Weights of a small mixture-of-experts language model, trained from scratch on English Wikipedia: 96 SwiGLU neurons an expert.
Below are experts of layer 3 (counted from 0) of a mixture-of-experts language model. Rows are named router (the router's row for the expert), down (a neuron's output weights, with its number) and show model dimensions 64-127. Each number is 500 + 25 x the weight over its row's rms, rounded and kept within 0 to 999. Numbers have three digits each.
After each expert's rows: "raises" lists some tokens whose logits its average output raises strongly, later layers aside. This comes from a sample of Wikipedia text that the model never trained on.

# expert 77
router:470534532545506501509524568517494495487507505515495489473498502487496532483495469523439518509532479481510489487515473497499470498521516537470541507473481523464479500526495492526547510484512485
down7:484505498516495517464533488500476500482504491500518498475474495536492535509506520518516448485503463516496507494497513462543501498533462497467472492504456496525508536481454469485463515531477523
down8:498508509490489511497530465556516480492480520479500453506492489476465512503469515525488480478538490549521495475490480521481489531490480473540507503526496516482536483500548510503475511483502455
down9:499473521494532507531536523519458479521457537517521519503504536499535525516520484489518492524490538475504530494493518504534517475509516517544486509510485507497484507466544496538475528468539458
down10:510466486524519511505466483539501490520490508502501519537481488515468499505475506472487467518474527475522479502516505518567533467515500475513477490470532475541536449513484534450498491507476499
down11:516515488505503509520525542527490498517487512536543496506506458501514509455542513514509503517464519481558491512493466463501439526509523483508496517493505468547478509498490527466486526491485505
down12:543471527521495508532467513494496504466529495493521540471536515456528501532489570503506506508518466512478501534492510530501539502525485529510495495501501470436481485522495517542491480484447520
down13:499551498494546511496516469499483551506512499529476502527522489468519479510470483452521505520499487505538515490505484507447454519497500463498502485508517517519508450507486519500515509461546535
down14:489509508497483521521502493437513528495509527488470454524466533459480540508532534480508504498516512459520518542505475456483485514482492540478469521498503481522486511475469454480503490478448492
down15:503527470491504487498481456532497490534487498501491497478474486522474523504535514452472501530496490524469518504515497504479560490500515522512442507458478493482517511514513508502530482432519466
down16:453499494488558488482504455526514499490483493528481513453471482510485495499439510497503502555515556534480514520511507488511503524510485425493512491473463469498434497481498506477481514500531511
down17:474511491497514502483469480465455547438514511503526473494493541513543486468520503498457529502472498518509509532520502538484483485475565471466520518477512500492483511490474508515467496480524493
down18:503517510504518522505489470520447490481483510465510523480541520490447501474509502515506498447486482510481519515478514511483490490501504505502494505533526483476528506494545502521457530510433502
down19:540482477488503488515490498505474539532485507529478493426479482504467538511465506509540502493506482483497444502479509473452496526513464516494480497528551489487479518487491529502519508479530484
down20:498455484508468482492478507502516491482446476500539485519479544526553505437512521504532535542503462505515514510457496536482525513521501407511506516485488504485497520536517522505496542465525490
down21:510484502453530517494501502495560478484525500500530473451500483461492456497463504518455493500538480505513475489487463515513469476491516484462511534509470489520517489507506496541423544499524510
raises: "om", "ij", "op", "hen"

# expert 70
router:459548502525480495542492581520537503515534549484498508482475529519504506514522461467498526552540452502470512479467463456502512507518470510468490520484519515488486528505522500481513504457537484
down0:490489503527519511507551471492500503522513469490481486495538492528559493485492512448508513525528542466450500501484475550472481477501484491540515475468488475499463497530503508505502523468482479
down1:503477529534530508527512463517559513485510526517529466509509515524518503507501505500482483498477471544521523508477448488560495504508498512472493516485459505517461487467520477503459514489498460
down2:512487519543509520496509507554451464505496509470498542511492503504541535501496480511493535511451486502465530501523478519529520508481485467550515518509511490468474489482484504500485448524462510
down3:534471446497485497510484472500472527507517511506523490493463502522483502502529518501510487500514522480484492480500499530499531539447514431511500532526534488481505497505542528472454480495512514
down4:461507479494510515511528524515504498484546471488509473503475558512515487483478481517509523549476417512479495515551492490506536515478489480505511531477522500497475499490477481549494465460512513
down5:474492485481503524505460458492491524505518499481531484484475499505550482479539496488510496488492479478506473480540501509463474489508505507494506504528485504516535427507517484518516474484537488
down6:456497529475479525501487525469493481507511545509480546504528516538540528494518502479486460507517473456487488514520533473511447482546499512519483491505450459524522504491472501517526533481532457
down7:458471570498531522468465511469474467519528528496502488487462513513480458464534510484511492484494476487513492497481493467529483465507512501494548547486477511504556486476488447502478544517545522
down8:495504509524519505493544469522480493473512526484510492530495517483484490490532498500486453457481468507499558546465509531449558494495498519494499514514543470478500526547483509480562519497536534
down9:490474484515493442509466543530510515531508495500533454507454520516511456461496533510496484531495496487473497484508525449509531505490500510468497485458517474513519516512553456499516454520460470
down10:484505496458477563479497531494476514526506517514492486506510513548545518550493493547526495541483518491513517471529484518485470487497480462444515461552490513493475504459509473454443520493553478
down11:527484527473504530471487494505476490478509501482524491514532522524469456503481491456510505503522510520508518477486475468471568510442479528496492494466526451491496523566502534438544479485495509
down12:537494464496518508511463500486514518536550510489566512457515485514521544487497522504505498472531466536489514525524491498487546517483526484470502493495535513504497481485488476478513516553535499
down13:476527486506487468534464532482466496533484525456506504524490517508493454473526502533467505511469490468492512467486472506525521550515458494497502516483550497480524488536499527485486477482521528
down14:499503473473501552505495497450501493517521492504487483486462510491516518490518539531497555526505472506516473530521486483539476465494473512492496550485527508537475522458543502525481543486486522
raises: "el", "ed", "it", "et", "est", "j"

# expert 73
router:481513509549485552514467510484510505463529502515509515474509476532514478490494492508529525521520463465511526502451438470471511492541509499484489504479523520495538503497505498472468480451475499
down7:543471472497524497467460531512503505477506472484459525551510501521538501483441507500483495500478473500462438525496493525483511461475485458522482495465544487511505498543479520486498521472481528
down8:520445514488512460522445530495476506522560481465494492506524481512525478505514475535462524527479525508507503556487490516503475477501518492500504525463558483496488490545487499499484453511488571
down9:498463482534495506491506497492504504485498520506453498543516521501479484540499513513508530513496506477538490498459504530498462461507521451508486505540524442528491514500503481468491489467496511
down10:478504513529498490474546457501509475502481512461491485477510552489485539530520488561486518496517442518438508515475519532490487520489502497475493522527478503484542534519484475508512530517505481
down11:493492487521543485515544505531517488538497473500528506522522476532476527480489531479501538488519480567511543496520478493495501484476477462466480498496453490499474485507512473451513441474534454
down12:535555496473483479529500499528491494498503535530513471525516497475515528496448504413495481528507473547538513467528509502509484513528487513482515492554486513521530496489514516480548509507528492
down13:546464514476486444498477470496496488508486484502520486490530514441552512526506486512500503519510484514480526552504472484522476503458517473449504537497493480495499476496486518499505477528490483
down14:492525501445505517480499499486464463539515520508413506517516510516531485518510495541493494482488460500494482511498473517472483517504493526484505499485510483458484479495511510489526490516494487
down15:500501432454483460477535455537475514497494501466476529497492524502493523459493502525487533513528543491496485532486519497476461550492463522517469479507495504501481517491509513510476499480493497
down16:471446522538500500504490527456501548446521450501489482504512536490513499505544489514496505532507497467502535439519506477482485511485468532460578508499488471489494486497525497529523494476474456
down17:497541554494491484578525552537492468514471503488527469504504489517484536522482519538495531447481475512459557494486479518461515484501544496493505480519491483492554507516533495505545551480474500
down18:465527472514488508503531520501483516453461501477492502477487525482504489521455531505499530514545519549489549517478498501519471512501478502489478501507476483536496487475522492520458544506524487
down19:448522523497484488460510507541545467520504516521505482503514508502476489495495492478478495527540470493529473482504509523562510510479527497514547502526530523537514508491540502507541494499511441
down20:521494481521548472497487478497452473510515529536489522494500443448523468478520539517494505473494527502489515495455491493468489514540470516518488454517498474488507499492534509488469502531505493
down21:494508482532523431516480508509500464544484511552498477497511503484527506530470498499511510481544456497490507506467541470524524484479473529506516468507529525498490537498469512447498495441499500
raises: " of", " and", ","

# expert 126
router:512506516511477559531509519497511500490486506503504473500479484478524550493518465472461525521543493494476549498463463484497523473511505501465472502500538478502505470500503548540498510481499477
down7:482510470442499524474511459501516512460495489514545525495514560498509468463509491495455517495511503514537554541542512542477531456476495508492523487521532468518504484498486512510495517470481538
down8:529450518499526504493486442532510477517512512541456510507491544513503451437519504523467502521450505495532512517512524503501493430501493504522503523469509518519497511501537495525545491507490549
down9:547493477480511470477485491510526478500478544483480529500519491474487514492489543511525433479497549480521515517503474475515500480510502522501438521470548484557493502486459496484497483490452511
down10:489521508503489429526514525510465482490462471533516466502461472469519521445475495489517497515504483495465496522504520478496451501534488525500528536490535504513504506494495450498496535512537435
down11:515492481491520537477495458477485466502480474511470481510467500504495509507536531520460509505474540474453466529542479476524515499551502503501510535488550504526469517465484477490492537481520531
down12:497461510474496519494495494515496543531515510495513467476516491495509512481497531560517486524466486490497509537478498492524463477489550512496485520465520474529501528506509505498487530546471489
down13:510479452490511485476505473485490480450490504493456504473552471497481496497489478463516517496478513534457518484464513485502494481462534512466494497510480449509475499506533501460475541499530506
down14:532469544486488490553493573487502472491449502526473506507455452526498561523529479504497473483506510509439453510496491536452486514499497466473493494488528467519490527473485502501453465540498493
down15:501513539533485523581478496485480514501482507488501499456517489449470489467519471488528485472540507528494488468498508493494476499499479540501519495508492464489502554457501526528513521523503472
down16:491509514532483500529512511460478524493499499499546509538525535503482485487499501479509506475494502500519558517517472493480499475532490565449521530578506496498433526489459485473525474497509490
down17:493521485473531479527456504486541503454479542523429503505460482489463475462476489549531487511502545511536501503483500508476501570511471451499504471511487509509475535476509502495464498479503525
down18:469531537490468512532499524513529521509479503502490490467521485502467491487497520535503501512564570483538525516494536485510507550518471514493491554495518492510502524484502465518492549511492467
down19:509490498493487514516506518559477522441534461508517510495526529487535521493506535470509501550532506478533527522477501487475511505490494539463515536492521520509502516533521531508548521480501498
down20:469524449464549499475535512512484514466443477478470516523483537507500480506492495479455519511518467484502521491476547536479519494450502500526551473466519456507486487454521554533476524455544489
down21:485489451502492522460482527488512492494520529499524503478469498438525488509454508565495473504538539513456486526521548454555517521497503492521466463488487517491476485496506496515487488508512521
raises: " of", ".", " and", "\n", ",", " in"

# expert 34
router:498516538524485526517512505484510468474485480480578496496462501477475492516509465469477513485527461469476491505452442496477523520536527514466527498477497507446484518508500499540512515467505490
down0:517509537495516510514448533482509487521495472512502497552491477488494531471488494503524478501465495465472482523518500424491492509509481535518493478500519521504516462502465526487466511516466506
down1:540522529505439519533489509522492483502522525503489490472493501482499492452493545475499513525511477473478460477527502517484483496513502543490429495500529517520535526518509463503497528473501486
down2:477501499480469509510475442481495486477531481475458497476481495502456515498512530461517477471475505492502474499523518477494486523489459489496456508515502497479500513535470550501570458527504484
down3:545518520505461480524477541516497510496495494527467540531486484494433526488480513496539526469506497459517524491524511463493482490517490529489506552517478505506495509512506523499480503483475499
down4:536513488493514488521507480515438494452483464473487493493529499439509505470489513544474506499494488509507520516522485520537550533510484518477513528513469550518469483504485477504489563504488483
down5:493484488498469502544493484507512488504514451502477492510501516485525461494477512518531507500501480550462506531504448443451498478502491461510527491514525483477469478477536542477494465462457517
down6:496476481472502489512508562511484512466494491539499497468490530487506527523489545509449505509432503495573570500513481483493498504483480508503488478483456499502473461489474489536534530485523427
down7:462512470517489525485446492504494546544531436526500474498486554517563518461482520479495486491472466503502498549519501509528508481495480525477552491475489446511525502481486532457486476500512485
down8:528474480472500540479472496475487483449526509525498463518524502494483442447526553506524531506501464518521466483485519510470505511492520548484485536486492500469541522531506451468492471535528503
down9:533460499522519520491508502487478491512527471516489523558488523478531470476490510562491533545469540499498486454498485535492500517504482561498530506486500470499474496516496463520497473502491553
down10:539506462482504473475535493486519493532485516490489472534492520543471534524437494531522470522530531477447504498506491527493511516476438522491474493529553465521468451472505481474514517511515504
down11:581513488514493519469508469464462485527486528483554507582514487539507465506489495499494491495475510484507533483509548525496501465533501482483492491481517488524497500518493524512452484475495498
down12:522473530532508494435466445478495491479488484451458490507489463439501483529456477503517494486529475490457441506491472482440483528481481547502509477496479514466474516443521492489473473508486532
down13:495506561475535483485535503493459506440491508471503508525504521555518539537517502495541516488515497529501491530470527520497467483530492517539497449542544488487482470539502467470486535518534507
down14:509493463551480477515482523536507483531498507486485472506514485522527525501519474450490495495494522525514463492544497458511491506513507474491520507442539503524469480503469507473473470512486462
raises: "\n", "|", "===", "==", "-", "The"

# expert 86
router:489526530510470533520471526504521467451504504482513508466451484438503478511488452480493534505501476444471537468463491481547530517520485482487478529471535469464545497483480520533526470480498471
down0:495510547554492497531462517518473537512513522531521458486531479520506509490506471459473460475509474439485513506487503487507495469499512524459486489512478489498467461437515491511508516540516458
down1:487484492553479534460495546518545494506458499494474551548489489510503457495478482547477484495453485487489522538476484491490500524509511484476500495503478475490517504536504524528528511528486490
down2:451498476536476553489542503504502500435504510451463476505518490488502527499512515507511467494507521500489488465512489459500523560477465490514509435501473476513463506478559497525478487534481495
down3:536499508518494521472485520451480512449482550470483548509529528523502481507541515472482522499465497507490514515481524528555475477479490520479506470493506509503522478514494482490476475482527552
down4:508482494511514519522507517446488485477494527568505509485502520494474503539476499485502505494520516488474487494500511473511511506540476500494516507509518495522513474539490547510520502486481505
down5:507487529528487485543536519513554465484458512549503465511509464499532539521483531502535506496471527503512463488464473497471528507510526493447467492502516510501500515492466494526507476468526465
down6:491490540485483485479528498516493536498500534461516542496537532521456506512502515450528535497505498502506470496509515496491519491493483543457523485490486496493518475537540533478494467502540479
down7:515471498468514491471504497516468505546488470519518494544508508480465501486491506477507476521549523538463485472485469524494519522524495481462516482503457502434494483504512468505520507473487495
down8:498529503464482495490490525528461530497488508520485541516483526444473519487496481507502490516525465516515551483519502480433542520479519543531514502509530509459523498486521481489479499449525488
down9:567481510486495554500520510527507507494535510540493504499494505501559463465543489555498490509514504493473507499543498483485510523521513508499493569478496491510528531512484503497516535508503554
down10:517462490470478511483491491543481472519507459466469510451483486481503480504466518503545508526526524501506510503493492504528468450477472462510533488525487569530485526537465474488455497535487490
down11:501527508484525492504510464511497507472508481530499506520493508497501474447514487462453525467495507510495465478513526473512520479500461451506507519464494502476494493464491506444504480470487492
down12:497512515500541497510536527548556490480511464489499495501504472523525526500491537455531519535517479517504571479504512460513537507490501507483512495456434519514522510516501483503501495523494482
down13:528500528482502563465516467506494488429509514490495512533485474484499470497529474521503492488548484507471460440542510517499507505439497511475441491510479529497480446490476527470505520520485508
down14:471539511521486507499492459521505502467527507450501460494532508460521468475571491465517519520494493465527523500465506483577501524474508458537467475480478491492523493495490517477459502512520511
raises: "ț", "ń", "ั"

# expert 67
router:468538532504505543564506527516541473480507522473503470458459510507495477509485500479513536507489496486489527498514474500531498472511472479479482522516527513447498499511517532520502510446510465
down0:500511514482480513499503489519507512503525522473494494488500525517515504514531511521506467502507502511468501506460460532481506513509550504467483522447487495470473477472555461511506495462495500
down1:428497550537486483500492527503500479514513488466512466537521444511495490490465526468500495484512481488476535516526515515504498522470513526514511500511534498471538510499474487526521503513468513
down2:439527518465513512487520499501515511550522515487551513457518546526539526476463487490522521517496491540496538489501491484495506493478492482514499505512489529479482503502512478477500497508490487
down3:492451500466558500480484513502481497514494497476511488525520505495504489544483534499520540517417536480509471488486541509493524499487539493526484502508484544480509496534509483549506481522491492
down4:502547505465506526519503490507488521500517510450492450454536485577506483489532531485529482474512482521472540499482543519504548505493514491523468498529502490524493462505501458466539512502466502
down5:476467511468537492498518538502510501518542473493504492518476528485481455461423454515487521466511499529503486515481483534546449524538470504469473471511496506518489511458488474519482519480491506
down6:490486521503502527465500461484469474546501496495529552520475534525513474490504454560529502518536537522558494491476507496500543505530453493503506481506501475490486485537492500495496511489482480
down7:523506522529443505435493493518511523493523495443513516500529485511489539481524510539472505532538536450502496496510504541489549482485496505521463533498489545513535510522522479554542485529526480
down8:515481549545445482500509463500475502474493501512484511525487457504496538515500515511480533439501556527477525475482492512464569496491489471494492526538480497493501482516491555512483541498508525
down9:523471496502479522545473534466482548502495479522518503489498486514496500520499452542526471486511495537458505481546474554531473465515529510450510482440461494516464508495443482521523511496518520
down10:534531539504498529481537486540533469498529541532526546492471450506491485491492470458456524496496542538491513530527533517529500532483525500516523509519500525467537483504490461507513498503422509
down11:486490512476484519510441471478481527480518518490489529462471471494522513513527487504488513478514478505532461534435514490520508474463529489470491521490537489539498543494532500477490486475470494
down12:490426521552474498522519533493473482523521490507486490476503554499494533489493486468561504531498453509489553497534508485531499468528508526517521512520509490504472445516479488474511516526545475
down13:468489542488490540511508487527524532492502516503501487495546501525515490529494512535535515487502485543521514473522504530506492522494498512498514510465512569515496481496465484480476505499434492
down14:469525491517536483508510481546498465479538503494460490477469524538503529496506521463458454483525526460496500501497497528507529525481512460499483472553500539521513526479505475514489494479568510
raises: "osed", "iv", "ague"

# expert 124
router:486523537510469531519470526504524468451508501483516505462452485439503481514490455481494535499501479450472537472463487484547526518518486482485479529471536470466547499482479521531530470477496473
down7:498465492495529465492491488519498486529480478453497502472537520513531507451514528523521502503476499484481501498511508518463487472491458500512543521538497494478478496524469539495470510491566494
down8:456496470481507529537484507527540504485516479478535486521479498487481483513513500481491522495492490549513448517481460517475464460511556509502505482548515491541451496541513517506474484470497515
down9:520487495517465488492492497519522482548523494470516520475529468517457514495513529509473466503490527483529496509535523477552464494533470470488479449540523490511536504487527507529462526513497482
down10:497507514439544540476483497451536479477518489543538488482518483484511536472518509456554511504483529459520505528522525488503516534491514551516476502489515483491502514466523505516493506494496487
down11:532489489495533514520490522517452496483488450476504516511496545527527516512571455499465517462503527552475496530474524531477496492489475526483496496478537480502497506508504512482503541484464550
down12:457489494512511456510496517508495529521534485491498499530509522522459503516474522531485502518516498486504541528512496499533526542497489536499500465464504504519446471522559463489459482506461488
down13:523487532468530498472514538487480507469521477459500530496509540527528548461521492487480452472488520510484502494478508456487538486490462509549522531506462488489505490500485517484474516496465478
down14:454485451451554551515478523530429521478455463531514476465504521503508527489510524516496479478516483508507485530485518521534493530492520485472483482507518498517502486473476467451483471531476497
down15:488491533506532491494507537494468477499508467479459485508506496539493500500509558516444513516476510506516508542487548476524507525529515499528498495495477495447501474456507489488486480478482489
down16:490510498499517495519486543475501478459495558475493485502543510516501506495504483486513528464508531551455486519508515469504457516535503504454522495529471521538525525501517505510548438529466494
down17:502543486543507507526517480497551499522524454529529511521494441505464506504501481462514487486532456533487500513513474515484519464470502519494530493516538497512531507496505483472516484502499539
down18:497545476463474523465529470510506484491455505459534515486440486512493477524517487527498501453515526499545515525497530510497491496520480515506474460499516496524499518477453509535523474537521490
down19:511522468518477469494475498556511512500507536542506521484500478433500479517513510493515487530486503455460517442499493511506490520542480480525507455534486531478520505496484499464477541494490483
down20:499437454505496468482497498504495520469530512544491499517533476503533514460491483447483486457525516487502490499480496490520510498486483495440493497477480461517456474509462491512494514490520491
down21:493567562499547500481474561494499540508510534498512497495476495537484492465489473517512520520503511524490524524536464516438491447541484487532456436502492465529444479497527511513510482468511516
raises: "ne", " Died", "ship", " founded"

# expert 101
router:466515554500487541516498513533500463483515515518497499472459497456485497535486457506480505488538488430482534504477472474456495476542478504482496527511508500481530490491483537529507461494521476
down0:462555518428508520494515523499510535471490491508463473526527478490474458529533474494523527512492521491499484527506548496524483512521479492515519533549467510484528450536537517516477508496487517
down1:506471476508524509459542462471532453459463512511465480489500547488498525530509506521478486499427514470505480517493486524508490496500488486470459461525483504488468504499519505500474524520551485
down2:521443465527518496485499481475508456439500504519527502472532452485473530523484504503477495488477510487458477516515477467533476488474495532482479501487506521541474493493504505548467459537458507
down3:538486500509459486508508507519513454545484517545521496528498496446490521469508485495514528508495450536524489525483526523504514492484480541525555470527499510488505516527488526522548522454469489
down4:525525469475517519505499502484453522525504549539496508488539472477540498491523522481458483484496498488513508492485451407500495499481549519536466529455480519504520516522507512478519500495500518
down5:497522500510487525512510509521519477511494510482519474495519498486479485484530485513476512584504489526527513472508540495531515493528534511533489548452449528475526531504499489528491526491471510
down6:490528537502551491482511519533485468521500485508536506497494492513480480489541485482469491522510472535527518516470554533485477554479499501476526501494483459483505502487468493449465466541493535
down7:531532470549540527516488508453562496472515464500526478520508498531498455502489474501478494468480466479522481447520547516473496472530483540470499525519472490506549535556472486520531507494495498
down8:525510512503490486535463501503493505547486525494475533470475504544505509513461502439495481503545489509463483509517509501473486487491482456454512520461448435479485481492502478507531464522507505
down9:490505506490536487502477518503495466493498523491494497473519531508468472522477497491501471488488484474507476484508522537527546429491504523518514486485518505515506498515533512520499463528497462
down10:456527497528520507427509474520499504521516482497528521513486474483493503498525484488462494510509500518477564531495494539484472448495510503484502541507483500503464523503469505503521544505517480
down11:500521520547525502515512512505502498488474486534509497486464469507524504500542492545513502510496482494502520428518523473492487549488525536472507465512520500508478447517464497498493570476490521
down12:512548503489496473538514486521533477522535523551521484511521481506456508483489538498447516478506483503513517487466512494532556515546468514486468468533491491518510555514482542480488500502508499
down13:487454465499504482532495525483497542476518542526533492462506463502507522484477485499502457525516432456519517527467431473511520533520531495541518490501458499541500469494530490515515451472494530
down14:449497486524501485539527502481506517519508519505502479473477503485502529516470476481525478455517500472513546481522548475524476534493464478481499504490491453542493469536525530498497550520549482
raises: ".", ",", "ut"

# expert 102
router:487522535514466533525469526502520467451503504486519508464450484439500480515490456481490536499503478447469539469465488479549528516516486482480480531472534471467543496481478517529530470474500471
down0:498518549489518475498494518447533541496471492533477470524523500520480473475537459506541506500489518497521491523441495473532489508502477499510510514459464490525494513457491525514490482464528505
down1:468487489485511494478455471486507500494528557520473521492483508482528504470528548542517495506531487465499507499521485464510489491502505540504515518507515530498557496531550492471536514485480499
down2:513562503525514513488450486530461461502495519516481546532507502537505482500487508498570490531527483520508504529489485561519466515442513475519510555481493504471517467487512502471482504514552510
down3:524544478450474507507528492476489507505508523464488486536480523493542544461523448499515488502498528500531500474465495523522465491505501514499491522498475489461517482515516537484475512510491513
down4:502491509495513501518513507500488491515475491527508551508478509468456500512516460500458501489484493509503522514496509454489512546547488481537496511513508509514503451505447510527532507488484511
down5:496504462506550511486477478485481444532469470477436517454489481533479478507515531528503507497503519498491511524496541460492484489467521498503476479494540517509465494515470491516521551459449515
down6:508506540470519447524499492507526456478487485442460541463498506538510489516519512554521540502506493477501499482524504500480508477506480489546498492532466476527467470468496529541497472500473507
down7:491545499471523506474521516493518554490476452556495449513548479520528487511516504475503490519522531514440469464511480486487498500498496520477548511501489527466528471493490549488527461513486499
down8:500466516512513541528501512500542497555532519507527477478492496466529495519504555487477467527488522475477499506574536532498534478527502511489499472507534521510528523519516520490447446530514508
down9:527508523480491501455559488472499504507492518497492448482497520474540491496489482536473536477545514507524494485480516485496487537490477471481492501484463503497499507496492546527474479521483522
down10:458494516495501492526481534483489503569501495503493468501524498554521535511492502483503515490562508534487526517504483484517507541507516485492451485514511488501519509491500502508499475497480548
down11:518512469542510495495480506520455454470493469499428504480519468445491502492516518506480504483491493489519550500476523478504479525493487530501543486519497500524519543472479520461537498499515567
down12:506506450507501503479476515511500467474542474500512496548541494503496490547523499539530542531494500515517506486474515463496493494512444452480480551458494526471504579529480550494528480493480525
down13:532557501473489471503473457485515448455505505487511501474491507525491465494523487450500519472520476511497525511514483485517495491475473448510507496501491504518493484489507541528483487506572531
down14:489561491484470490501481479484459481536480515472492495519468485512464457491423538482491496488493444501480523488473486541490534482493521526545551456478504489490479503484525482467473486525500527
raises: "omes", "omin", "ğ", "oming", "lav", "tar"

# expert 66
router:478517517521489508543540541484549469506482513490517467471523491523475509509563455508505525510515484503506543472528466489467515450513515515455543491458500493470482496479528526476534480486516483
down0:447501539475498510519489484502499526489477481529561491499517500474480470491539540513523512561472532487488478535527493475491476487501484482515516539532540507492481485480459491539495497458471485
down1:527523497508497477518479498481493530511503513484477494505448489469516499574474454495506510510482498430456478506514473493525506470471542521519511518524450479475514498536452511544502537528523486
down2:497562487470521511468551460520484502536482483515474467499509501480502529517496475512519437506478470526462505531508510482470500423483494517474491518484515521463477492460511472539464528488503477
down3:504501535533491544495523502562465475465470502500509504450499494486505495506467454517504503502496508474485478493498501509471524514468514526543477513480535517502514520493491498535472533532484500
down4:522490525549510452482521524488456554477559502505497472507514471431482524559530458515521444535518503468500466496519508482472512470494534466516497542505502480511510512525505468481499492580488508
down5:516481489518493513505481450492527466480517513509538509474483497462478448508508508489504468528472481537467522499481482496465542500485531501503483528504500487491537507486518529472469541547455477
down6:479476498528489509462536480513491478511543488532507554562496491511497499496441571514482510501492473512467511543504506502503490515483528519529444482539475505510479470513494526534449507519513506
down7:520456482505498558476491473454516480494539475541497527552500496532503490473492490510490454478512516509522515532500463456494487451540519525485525505542499479512544486518497483458497480486495545
down8:481510451502496503467447491486494486533474491516506512503511529475502534492515512530486454534478529506539504551527486479478468515490520498540502487533472514512570523477492500504476525493495498
down9:495468517521526498488527539578509467546509493496500518513507489488495517487493484534482491487530539500481535501554535483506520473495486520475473504498490514503487478518487456540515508528455452
down10:476463465502500496491534521527526501484468509518533538521462489516493479498517577496510482491511530504523506510459503502536508525454531484545523501493524492526496534547480479488527446493524496
down11:500449499516506463476443471485529523522461441469518551514495497508488482506482498493508499454495502471500506503503490492538515509493483521539478540473523511506499547509509455490486462515479460
down12:477516583480464490511520495530523487521480469497505517498493476489513468454498520545470469481568501522520522493527467542526494512482524484458501508489539512476477479511465436463499522530540493
down13:499475511483466511520486490493537494485496484488517479476532495521488553504468535468489503522526502500527500497551513474465520508506504512527502491561508539518474518488521470505530488465509514
down14:488517488478486515504494567515471476511491485483452503507466495459503495514511514460516472520498522467497484476539509550475494480511516489516455461464459505470479537502521505505501549491527519
raises: "es", "ing", "e", "in", "it"

# expert 96
router:527532521542488527529504542501507478489520511479529496472518466485512531473522482526485468535514449487488500497459443493453480542509483538445488490516531509486507473463524505505486490479493498
down7:496505491514514442498500458444509497484482464530496501502534493514576500441480513459520512508486474554482480460512495491465519533517533478438519482492497516513495520511524468503525510493484470
down8:510529451532490475498513480450517525502469492512467504445505526524499441479495565454494470529520453465504542471498467511487489509468491459482475508503493476490512503474484522501475491501521460
down9:496519529501487466523491475500479529482492501529505491468490505500545501480488468474537486542469460525463488480522457477507529522495483505482528504501532481448517466544500463475557491461506532
down10:473477472537472509524531488495516504455493502494510512517518510480489480491489504494484512517493518528492479462521525542479499503515485476475467536522504457509496503436536451522514548539505554
down11:517476516536478487478506489480546480511489493496470551502458504476510509509490507497510515518536501508491511499493504485515484471501489446484492565461463498484481518476498483511493500455544515
down12:455510467514521525526517471502499499506469523459563484464500504469516441506519498484499474504502503538484501463503507545468498548491507492518491505528479493536484521485535528475485458516461501
down13:491493512529472536515517463500495482558438482503537511510503499579476490497495522520550518507472508519524454527504498501437491489515468522524461512526488532505514513514505509488504494520494515
down14:469512548524467506469485507511463489509537554499487533538496554452485473528486499504528516472510476465494499544525544487490516478537498496524465469469528489489496489470448491473503517521499483
down15:482482473494488496487475469495534573473514472550536501488521511466517461456534461502519487503556459507514491478487481475505512545489506517482516509464508518510549514509530488488531499483497487
down16:503486479504482544509477479526500511457492527470487508469455513493492488494497494531498504520484510521516453471482505536511481487506517453551484516483500479481517524490473478497466513531486499
down17:499500518491504492511493510496461563452497483556539476510473513503522501514490519489546512508531493464461462515523504500502510530537523555472549516512504465483499487485487487515538529484555499
down18:484533499453491532539501517499520501510540475501490533480514529505450494511494489513488542515533480494504537526501438520491493478540470505484532531485450487482516488474499571544531502477522477
down19:543494490497545511468470530527467487499528513472504517476543499514507494494513485477511493495488521509502490518499558458475502511484498511481468508503517491506545510498499544462488517551481503
down20:527446475514480504503497497462520510479524512525501510498488508495517497447518526537494458526487508481457512483524480458506501488464470514508535504486514491536537553492479492506499529513540511
down21:509447500504497497488504520528527522516464564509486510529525514479488481487462515462474522496488487481519531505492523539500542467453557537523520477520456499516461458476481492521508495515499503
raises: "ing", "ed", " of", "ings", "s", ","